From a checkpoint of a small mixture-of-experts model trained on Wikipedia: vocabulary 8192.
Below are experts of layer 8 (counted from 0) of a mixture-of-experts language model. Rows are named router (the router's row for the expert), gate (a neuron's input weights, with its number), up (a neuron's input weights, with its number), down (a neuron's output weights, with its number) and show model dimensions 0-127. Each number is 200 + 30 x the weight over its row's rms, rounded and kept within 0 to 999.
Before each expert's rows: "comes after" lists some tokens at least twice as common just before its tokens as in all text. This comes from a sample of Wikipedia text that the model never trained on. Tokens count by the router's weight.

# expert 8
comes after: "-", "|", ")", "=", " =", " is"
router,256,194,226,194,246,159,207,166,155,165,230,189,223,209,218,206,240,166,222,186,178,166,183,234,229,156,209,224,175,155,199,164,225,185,211,190,190,236,142,178,146,151,165,178,183,161,215,154,228,234,170,199,144,232,165,187,232,184,232,203,229,183,223,206,217,242,283,223,156,220,188,254,203,156,177,197,192,175,229,260,203,159,220,205,220,207,174,200,191,248,206,233,213,173,223,190,192,165,259,186,247,205,170,138,188,219,209,208,224,153,232,194,164,246,248,184,164,226,212,202,207,164,210,204,189,188,208,216
gate7,246,202,208,219,182,192,159,214,199,199,174,171,218,188,227,205,157,187,185,194,204,226,245,250,217,221,219,227,252,195,226,215,198,149,247,197,159,208,172,249,189,216,211,217,214,217,219,188,149,215,233,226,165,210,139,167,189,187,233,208,164,226,236,198,225,224,250,212,171,250,194,241,261,265,163,162,102,200,216,243,175,184,214,221,192,215,173,221,190,153,141,195,173,176,252,205,127,187,243,250,216,178,217,187,210,195,220,197,196,193,200,228,166,223,186,204,225,195,223,173,231,183,221,198,145,236,217,167
up7,217,209,175,185,260,126,233,186,201,225,226,194,241,233,172,193,224,234,177,205,295,185,206,163,256,172,192,184,205,213,231,276,183,225,224,174,200,185,235,204,221,196,230,161,249,188,179,223,221,235,222,172,196,177,242,187,237,182,219,138,197,196,227,221,212,195,243,204,208,217,217,160,205,206,227,188,143,188,200,191,129,194,235,206,198,226,192,267,199,165,209,202,198,211,239,161,234,272,224,186,227,168,216,178,211,186,191,234,220,194,201,254,190,254,186,205,180,163,206,179,209,189,195,245,190,240,243,234
down7,180,204,263,154,238,218,171,215,220,223,182,221,167,169,242,224,222,213,202,200,195,210,227,203,179,192,194,194,205,163,179,191,160,228,185,191,256,159,230,212,218,172,239,200,226,203,203,213,267,155,223,206,166,175,210,234,258,268,257,194,128,194,189,179,180,216,149,180,222,205,226,187,191,187,176,167,233,220,201,182,194,248,221,156,197,238,192,156,183,212,138,195,148,190,203,202,186,228,267,223,197,175,216,245,206,202,153,178,201,259,180,220,157,188,187,227,194,210,158,205,264,217,208,213,182,206,227,123
gate8,195,151,182,195,242,211,171,197,217,227,240,170,176,175,234,266,194,152,210,172,235,199,170,238,189,180,205,190,202,206,214,166,173,166,211,182,171,223,158,195,178,224,167,171,175,147,154,171,189,228,179,252,184,200,193,185,221,218,168,250,216,199,128,212,242,185,260,205,164,256,159,224,203,172,228,203,213,185,229,211,251,212,189,199,199,241,255,190,186,224,192,192,209,207,189,179,202,204,297,177,214,207,256,187,181,267,261,181,200,209,184,192,177,182,182,243,212,196,227,179,211,190,208,204,121,254,197,208
up8,207,273,198,212,178,189,220,171,191,158,165,252,237,214,228,151,224,226,211,196,207,204,207,187,214,203,210,180,253,171,190,155,142,250,182,224,159,191,191,152,188,186,203,209,250,194,139,213,184,231,189,197,228,220,212,164,185,238,194,185,165,213,179,192,163,177,162,213,165,190,191,184,211,259,170,195,146,149,195,189,209,205,215,206,194,217,146,261,210,166,210,232,209,200,229,252,186,199,202,183,187,187,223,243,234,187,137,222,241,176,238,199,189,188,123,130,215,157,204,223,145,229,227,208,222,179,199,256
down8,200,261,223,201,234,218,212,205,189,182,180,175,210,206,201,171,200,146,209,247,228,154,205,159,229,218,200,241,192,177,239,205,215,233,196,174,224,149,239,224,241,200,195,175,164,204,224,218,167,200,193,212,249,213,183,175,198,218,185,201,242,210,279,151,310,186,219,170,230,166,204,215,165,207,210,183,188,176,197,167,209,178,178,173,250,234,160,197,213,194,179,213,187,171,164,164,182,205,190,263,120,223,195,227,220,151,158,184,190,207,143,238,190,199,203,128,204,195,227,176,166,227,238,204,225,203,182,229
gate9,210,204,211,196,246,180,223,243,138,184,223,158,159,230,198,251,197,175,212,146,177,228,238,208,225,193,187,208,190,174,188,248,131,194,235,199,149,215,180,197,249,198,172,251,200,197,176,229,220,202,209,227,188,250,195,174,169,161,185,250,181,204,175,214,251,138,219,220,169,200,201,207,237,248,222,165,196,207,175,195,167,185,255,208,262,222,193,186,218,240,214,193,172,173,189,150,206,196,187,125,233,213,209,166,232,238,180,178,244,159,209,212,187,214,222,164,194,189,147,178,207,262,199,257,168,164,212,192
up9,232,222,266,239,193,239,169,196,124,231,237,201,197,170,171,181,196,165,190,162,171,178,186,224,179,194,163,240,138,219,172,195,230,200,182,229,186,191,225,172,184,179,211,230,185,199,206,202,217,201,120,243,232,212,221,202,246,209,186,202,168,186,172,279,220,197,149,136,186,224,193,223,177,222,157,247,251,214,241,200,172,159,164,237,231,162,233,158,216,212,178,170,179,193,171,224,133,180,204,174,190,195,168,209,193,191,215,182,206,271,201,217,197,216,225,204,221,185,197,234,219,158,155,167,186,184,166,226
down9,192,195,216,234,180,210,202,201,163,185,219,230,136,184,206,207,156,183,206,175,196,196,227,188,182,167,214,223,159,200,206,191,221,198,209,196,250,244,192,186,188,141,152,187,140,211,223,183,206,219,214,175,147,213,176,207,239,179,176,250,151,215,239,197,215,224,260,209,164,216,157,244,217,157,122,166,232,206,190,179,173,141,158,198,194,250,167,186,192,237,227,181,230,141,196,194,192,178,210,191,178,167,202,162,222,214,245,135,211,265,217,121,194,202,237,241,204,178,206,209,167,218,223,225,178,234,229,174